{"num_hidden_layers": 10, "router_score": "softmax", "routed_scale": 1.0, "tie_word_embeddings": false, "max_seq_len": 512, "max_steps": 10995}
Below are experts of layer 3 (counted from 0) of a mixture-of-experts language model. Rows are named router (the router's row for the expert) and show model dimensions 160-319. Each number is 128 + 32 x the weight over its row's rms, rounded and kept within 0 to 255. Numbers have three digits each.
After each expert's rows: a language model's description of what the expert responds to. This comes from a sample of Wikipedia text that the model never trained on.

# expert 2
router:147104183115208089164121156145091052128112155131153203165123107160075133134134139099088114139088136107131111110177112136079130050132153118144162149126150084158149110078135122138143095129161113143103081133141136089088184083109139157107147166080151120115097125074080177103096171127137179103077120100095087143192127090129130068100087140135178118185146048217137141084120076074133094089169158139124166110105158134107099084110139094136077093115128122154136123117103098176150105133101129
Connectives and auxiliaries. Conjunctions and auxiliary verbs mid-sentence after a clause or comma, such as and, or, as, is, has, also, including.

# expert 28
router:190088148104106087120107086160100071122094114096081123106131126157194185151154096080114181138136144111110121122122103128108133145140116180185110179142123116092157154152149155172134135146093132122136121144124106166082131087069182170122110127029110097132133191141123134116159125116133076142144208173141160127169104064121102078182120127081159097149121218135075172124112140159132080088094170192145109068133130052092098123094157111163145098188088130050165200155157123090105103153127075
Institutional head nouns. Nouns for institutions, offices and roles, often before of, such as Ministry, Board, President, University, member, number.

# expert 15
router:051125088134171111119129120129098126130087129075108153126121114166131133099161189173127148157104174114136107152199121116188078137075143131130107117146149119167073089170095144140118112156109099096122086100029179116146141116105125127102108131059163123186146171136123159078106151143165135096100056110124149106120136122180093060124125146156124120156152030143114151116154131169221120125116141147114118135172133119126100181112152179106116125086122116099117167124162110206176125106127086
Verbs after subjects. Auxiliaries and main verbs following a subject in narrative prose, such as was, been, took, began, became, moved.

# expert 27
router:120186146125173066133108148095136145121095102141182143102122177094171108130071152125164088134144136129146117121124124122093109151179145162101133169091110123177140078104091148118170138107182170191097195114103107142114061176133148153158151053101164187111105126103170097165179162092096166147120071104108146146122149161104125172113164171111165114096057039121208103145099099099096097151086137076115130101099081149164167115121126126167185161140127165153131055131155166115150147124138134
Foreign word interiors. Middle syllables and accented letters inside non-English names and Latin taxon names, such as Lor-enz-o, Pucc-in-ia, ñ, č, kov.

# expert 10
router:100070181165121123054165154117170169121137111147102111115146113140013164121078132145173066127112152121166124123165130138121139115145143136099102153111100102072163140141103119114123162209125109116116043170159127120093166082204160130164102137193131195100187116151158118181072149096108113176105178148114120174143074103111138174150105080168137115143114144153112151106201157097178162125188135168196139161106062084140120102153123135102156075117174125133144104150124130143073088131130148
Commas and clause punctuation. Commas, semicolons, dashes and closing-bracket-plus-comma joining clauses or list items, as in seventh, followed by; Valle de Bravo, Mexico.

# expert 23
router:109162206126102179161138188141095170155162136189058152114143170186173169176115125167095119124101124159132104143170185110139142131152122129180117170077169120088145152136106205126118106106104177110190133108101161088174065152128168112098190135172125202101147171165107132105137168147140092146129130164133159076097133132161077125106165122119137102077089140119154085110112080157178120104092075176140142137131129138115118136186143108181124121061123177144107112091127174144122123146165127
Numbers and closing marks. Final digits of numbers, years and route numbers, plus closing parentheses and quotes before a space, e.g. 2016, SR 540, gold").

# expert 18
router:173174081174155196121062165094143124118162162121176131171176138102118098139116087112139112091147137162127141100099174138099152157173135152148142126147127134142145168118141187145031136117180113161159186142136134117178123168164069134157184117122159171134169077072148145152120089118108103117146206158129152158071107154148170154148177181086095173136142143127190083139129162170173137174143100161151131148163184155174131132108138154182122102222203121078147145128092107110143066068131094
Numeric fragments. Digit chunks in years, coordinates, statistics and tables, with degree and minute symbols and superscript markers, such as 201, °, ′, ^{.

# expert 26
router:142112102119103108131164212188178096124187102152169142128131089056105123121108167123162186118178165068047134125123085133136128092154109156093092151161147104150078174164092118157152104175135147113113150115186105165099153125193102061154102159198135064180170114171090157168102130133116166095153091094150119135120074152135125118173157158101129112081173169157150139082096106146088148165095178022098122129123147162134107173144205148140110133166097068160159122148105077078102127151111149
Word-final suffixes. Word endings and plural -s before punctuation or headings, such as weeks., 1990s., works., Filmography==, Championship.

# expert 5
router:131115142109144167148139094127117119139099124119118092073111180157123138127153094127090077116057114132161122148071133166140140162173117191081148106111173133163150122137098076081117171124190096111048143078152121092113067055150149081086085152157159120126133158109126156144101077167118137060148126163156125145111158078101157146125130091092029113121184200130168134113177098118161165148139103169099144121105082160144139100089133118137111100061076111162150092097092183116146124124117104
Dates and in. Month names in dates, mostly in tables, plus the preposition in, date-range dashes and words like to or under.

# expert 6
router:120103112166060169064164094095109123099178146114166137137165106138078112106090120142084114148135077118149165088188163096151157085175087119079143119070123169102128144148142083134154114091093089139083150134117203145130069088154132116123136088164173134131145163126126104162095058124148082120086191141151077247178118123157142143121183032117160149131082136105124134069135148123073158134185129144097122166128106137150114120127100157144107175085158120173128082171158097172090140092163134
Table cell separators. Pipe-plus-space separators between table cells, and semicolons separating values in lists, as in "No. 18 | Pacific", "—; 0".

# expert 0
router:093203146151170140097121119141159144146091149145171106129090125091134121151099127144108056169106115153133110160089130166074105094110130072172135083104134084141161121140075134093128099122139146167139140142113110140165160162086137148151174105151152205100131106146173095151185127097134092144164094146129119138154070161090115132124092151091137171068118087115152171110111145101076120094128070062163135175132115138107167111133097076098183145151164143154102127134118153079158138099126136
Name-initial syllables. First capitalized word piece of personal names and place names, often foreign, such as Har, Pé(ter), Ed(mond), Bur(sill).

# expert 16
router:131158152124119099155176143162169125193090089176052136142155089140138137163163095102170075091190112070116133142086116102142123147144142145174121084176108110153150113174106151159095130071175137139130139132119132122123087142081167192148138131117097133111110088126083135177177175129111093116067109161147124102174146148057112144101140149165089167107116150068107099149097125093149138117090151121171145158044151088046142116101087120062135136136117147085080106081080149061088127138129150
Place and nationality names. Geographic and nationality words in place names, such as United, North, South, American, British, and pieces like Ariz, Icel.

# expert 19
router:140145094120168136148078122118119120163126188125104103092125124105082136135159135176112143106152092145136135128166144142153168143126145150105109153106172189102149158129139185083144161127166094076114183126180122135162162111155070127207163108115171190096093084127161152165112081158066111084150199124124133172087155133114208164144125127094059171120172148132131118170155132209170145115038140193130110142128095097159129093103170118129127120132138100146161123076108146096191153156129036
Year digit prefixes. First three digits of years in dates and ranges, such as 201, 199, 192, plus separators like en dashes within numbers.

# expert 24
router:130112102092168057104100166144125100128153103152194153139153075111090125116145162050131155163162124082117124136132105140124125160104111173103120124117162132107108107108127104144113100039136160143148136156128133154117185178128075110119111099097085121155125093128111091036188149135082152150160093098061119091112122178090164140107144124174118135177148155126126180157099150116137113118188166050089109073141079133123145200085173156088132165172115094133104105169128113127130133187175120
Word-initial stems. Opening stems and prefixes of common English words before a suffix, such as differ(ences), re(joined), oper(ates), comment(ator), pre, inter.

# expert 11
router:168128111156128150177124174132152105157186101146111111133127121133098129143100184078132150086118177137116190108073167147093175115165072105143122170123058119144121190109156178150155185162081140109165125137096146107135119095149153165077105120189155134129099097159097115174132073098098120070125074092135092115136070144158105159157117096134168120190108136144075119138178147059077102095145061087172158162110124139174111168122159163097121104147056158137156148169146109122124150170102169
Table and line ends. Line breaks, table pipes and divider rows, semicolons and closing parentheses that end table cells, list items or lines.

# expert 21
router:156125140110107156102181076097162110141167151064106166081165131148107085139140111137117138141120179081082083181175131125085168176090184109142196114101128161113136119073080076180105153117131102127124147138149143107148164121103069091148138179130127074107146151107118126109192147167119131193157178183171133118147143159072110107097114122185104098104167167126125117163103090177105186145203104111160113116114186187186128064126174134111091131118141114175147186111196116205091097061090194
Determiners and possessives. Articles, possessive determiners and possessive 's before nouns, such as the, his, their, its, two, new, several.

# expert 17
router:125143085154155132156144131174130153079114066162174129119156161104111117089171163124146133078112136172155106151097113148146091103111139122082106109127130078111125096131109098116139111143120118115102125133105118119131094098177076167106122100168130131056091150116088129146121074114127110137128056101160086120108167083172079135153164150118130116082113179139146192125110148138102159135054153051147150131146158109128099156104110122105126113145110099089098072083155119149101142095124141
Abbreviations and acronyms. Word pieces ending abbreviations, acronyms and short name parts before a period or comma, such as St, Jr, Inc, Rd, al.

# expert 8
router:178120095157162124040118079055160155112155127128092081184128147152187181126103100140078168100151124207161135141201157170078097114128135108089167096113072103174125096078149098175148150164159090107158124142119121165098179153184087103096171142103109107087081146066177152143133093095172134168133110182156150136080170156114087119139094137132089128176094130104123124128136154087140126171184117152145123090101081113136110092149139166113090140094123086190150113111136080173124107104133167
Opening brackets. Opening parentheses, square and curly brackets, and opening quotes before asides, ages, or years, e.g. (aged 16), (R), ("Dingus".

# expert 29
router:135172113122081116143142172130168145121121131169122124121050122085125099150127173154196118092120110121133141110075113134172102116140133101070105143145123072108102105091169109114113100109096202146124140124117130184153145142122168123067131171181111124127148126135085119169161129085113173178132092077081142092169067116122149171130065169043154131102112150138137111116127084099101125157148117094099096112155134135082136142182119144107120149127137135165097091151144075131169159140107147
Foreign name fragments. Letter pieces inside foreign or unusual names and words, often vowel endings like o, a, os, ka, e.g. Prugo, Coalcomán.

# expert 9
router:081200093152162143098086104125178131119059094198129079114095114097135136196069135184108162162109103157120132129071122128083134100066139153114104100122119125131147105098144138104139166101139122149153118160082080062147146132157112167140186164166100129139135083102098158133180173098109085171118126171134159118149121109202124106117086131151098148152139126107195145114115109145091166162161097066140154163088147138140169175179111088136133107149182153158136110179154115102177163077114103
Single capital letters. Single capital letters or short uppercase pieces starting codes and acronyms, especially country codes in sports rosters (AZE, NOR) and model names.

# expert 3
router:189085136133181117055137154142077158106164141166159106069056127144079171157131086149115096091107188129160155128190122122104170139126103152057147161107070120086137162161136166122160168140142139102169148112147137146079133055125108110166158084121131180138146111138109133185100121184224147136136065101171141176147154165167092181144108095143131126122097155125084081161124146131099130156122075076112122117126133117082086135098132132127117165102089205113071103085195183130158071105056121
Sentence/field terminators. Sentence-final periods before paragraph breaks, plus table pipes, heading equals signs, colons in URLs and decimal points in numbers.

# expert 22
router:047133109106125157081108098160130180082130135191159072126127104076105112117146140128108175144120108109164149111087111061127115137057138114136089053119101121166138088083170080103135142121147130156127116158099133133158096104105123171112095178087093142144095079124192099051144149069126113181162105105089178105143112080084109113108119103144079157109133174091151116123089122160154111145207142077125131161130119124086164166097103094128166113135145125201128118143149113132169185172149150
Word-initial letters. Opening letters or consonant clusters of a word after an article or preposition, such as h in horse, Sn in Snail, Str.

# expert 30
router:111109144070140125089116149191119094134107098079064129130112134094186157104151193159117119160115128147124107070155104125067088103086167077191159113088111141102124134117151106115142157107135147157143075099116101120198160103088144139117125117124083101128137132092143183163155136128134126113072170103109068072121200140084065160099073139148126083179125106145138082100092140158192145100144168139128113123145171169117158150129134111101113090107122147140114224127057141129118148074138137
Clause-opening pronouns. Subject pronouns and relativizers starting a clause in narrative text, such as he, she, it, they, that, who, which.

# expert 4
router:112132120161098076132136118056105126131070189065099121154162122160108128169131098149132149115116123141133116145134135094167111190091140122164133155189108162089126143131113120180143102128122098139121096154099122168105079132073136095129093118058130114108100165130139110049117143116117177113089128066106164133155111101171126052133146120112151179173128048089110089126172161214171100129097155167169097117114145140171120150156123176174173142023111099092132147111100162198125133134129133
Word-final verbs and plurals. Word-final pieces ending a past verb or plural noun, often after a subject or was, such as played, held, acquired, houses.

# expert 13
router:101137116178157147168122127089122143078111128147172116123075154101130094126181057136143130154143118082127138090099127124174117072117080099090084098119144158117133082177082110087096153133135165167129149098160124131118089156159103149114100119100091113103125088181201147092094099131137186136117098120100194110167105126148118152134136170201195129129121105103099123100124125085115114149103168067177112114169102104078165140144112131114193125149145082114101200138109181112126141143145163
Inner word syllables. Middle syllable pieces after a prefix or first syllable, within Latinate words, such as sl-augh-ter, rec-re-ational, cap-ital, sign-aling.

# expert 20
router:081068133068105095151112126157140113114145153103050091129108127152194157114170107113145163114163107102055114099170095149138097168123139124151094135148106127099142106146167104164129100124093128069135170114146146132119161109069102140143081116097071105162163141118121136092115089144107148153087161127094169117105138134168126096141161119106120099189151155153086124113102122140147067124068155180110140059156150114147130114153107103133119121112107103090128184086133120145100170081131153
Noun and adjective endings. Endings that complete common nouns and adjectives in running prose, such as -ing, -ation, -ure, and words like production, military, agreement.

# expert 12
router:143135089122118177170150142102087138124174126119164144116130149160155115092145211140091125092129136107139135142101119066092182102124114078128119063137117149215090168104134168153157144185093131063161109108142159143160151192161136080124168143127167100147136131148088122090136119148183123139136195132105113108094171153071149130137089148103104122129088060115144185159198156061117151122116198085141123162145131135108158112122084154119163074164142114117171184144076118141121174170112140
Line and sentence starts. Bullet dashes and sentence-boundary ". " tokens, plus infobox field names like Born, Country, Genus, Type that open list lines.

# expert 31
router:127160139058107096172146203123128090174139115069162168148115113137092155080131105110149123155126130160120157123146152135167089145118149127176160146134122193122102072121131152098098065096117062091098127085155149133129104114120121152109092148197158119206109156147105165187109136143134058125150093126152167161157120133071154141142098145179130165117160146130226180112143105135069096158115145116090142159169131124170118153168155087154099128139159107156139120123090174066167126167116129
Single digits and bytes. Single digits inside numbers, years, scores and list numbering in tables, plus ordinal th and raw bytes of non-Latin script.

# expert 7
router:139077117101126125162102081150089159129105171105100145159126167088151102117160090160137083148123147146070080141149148146115131144115109121079123171119091135065106154086096054232108069144131166126138129141111077091165174158149150103164184144181155097159117185166167143132134162106128072097099149137129121132161153102124186133062099150130089164134121143142086114146127141104133141126133141136119101106066132111118119109119128121108071179181080147170141105179091080089148061158158140
Articles, breaks, hyphens. Paragraph breaks before headings or new sentences, the article a/an, compound-word hyphens, and superlatives such as first, largest, oldest.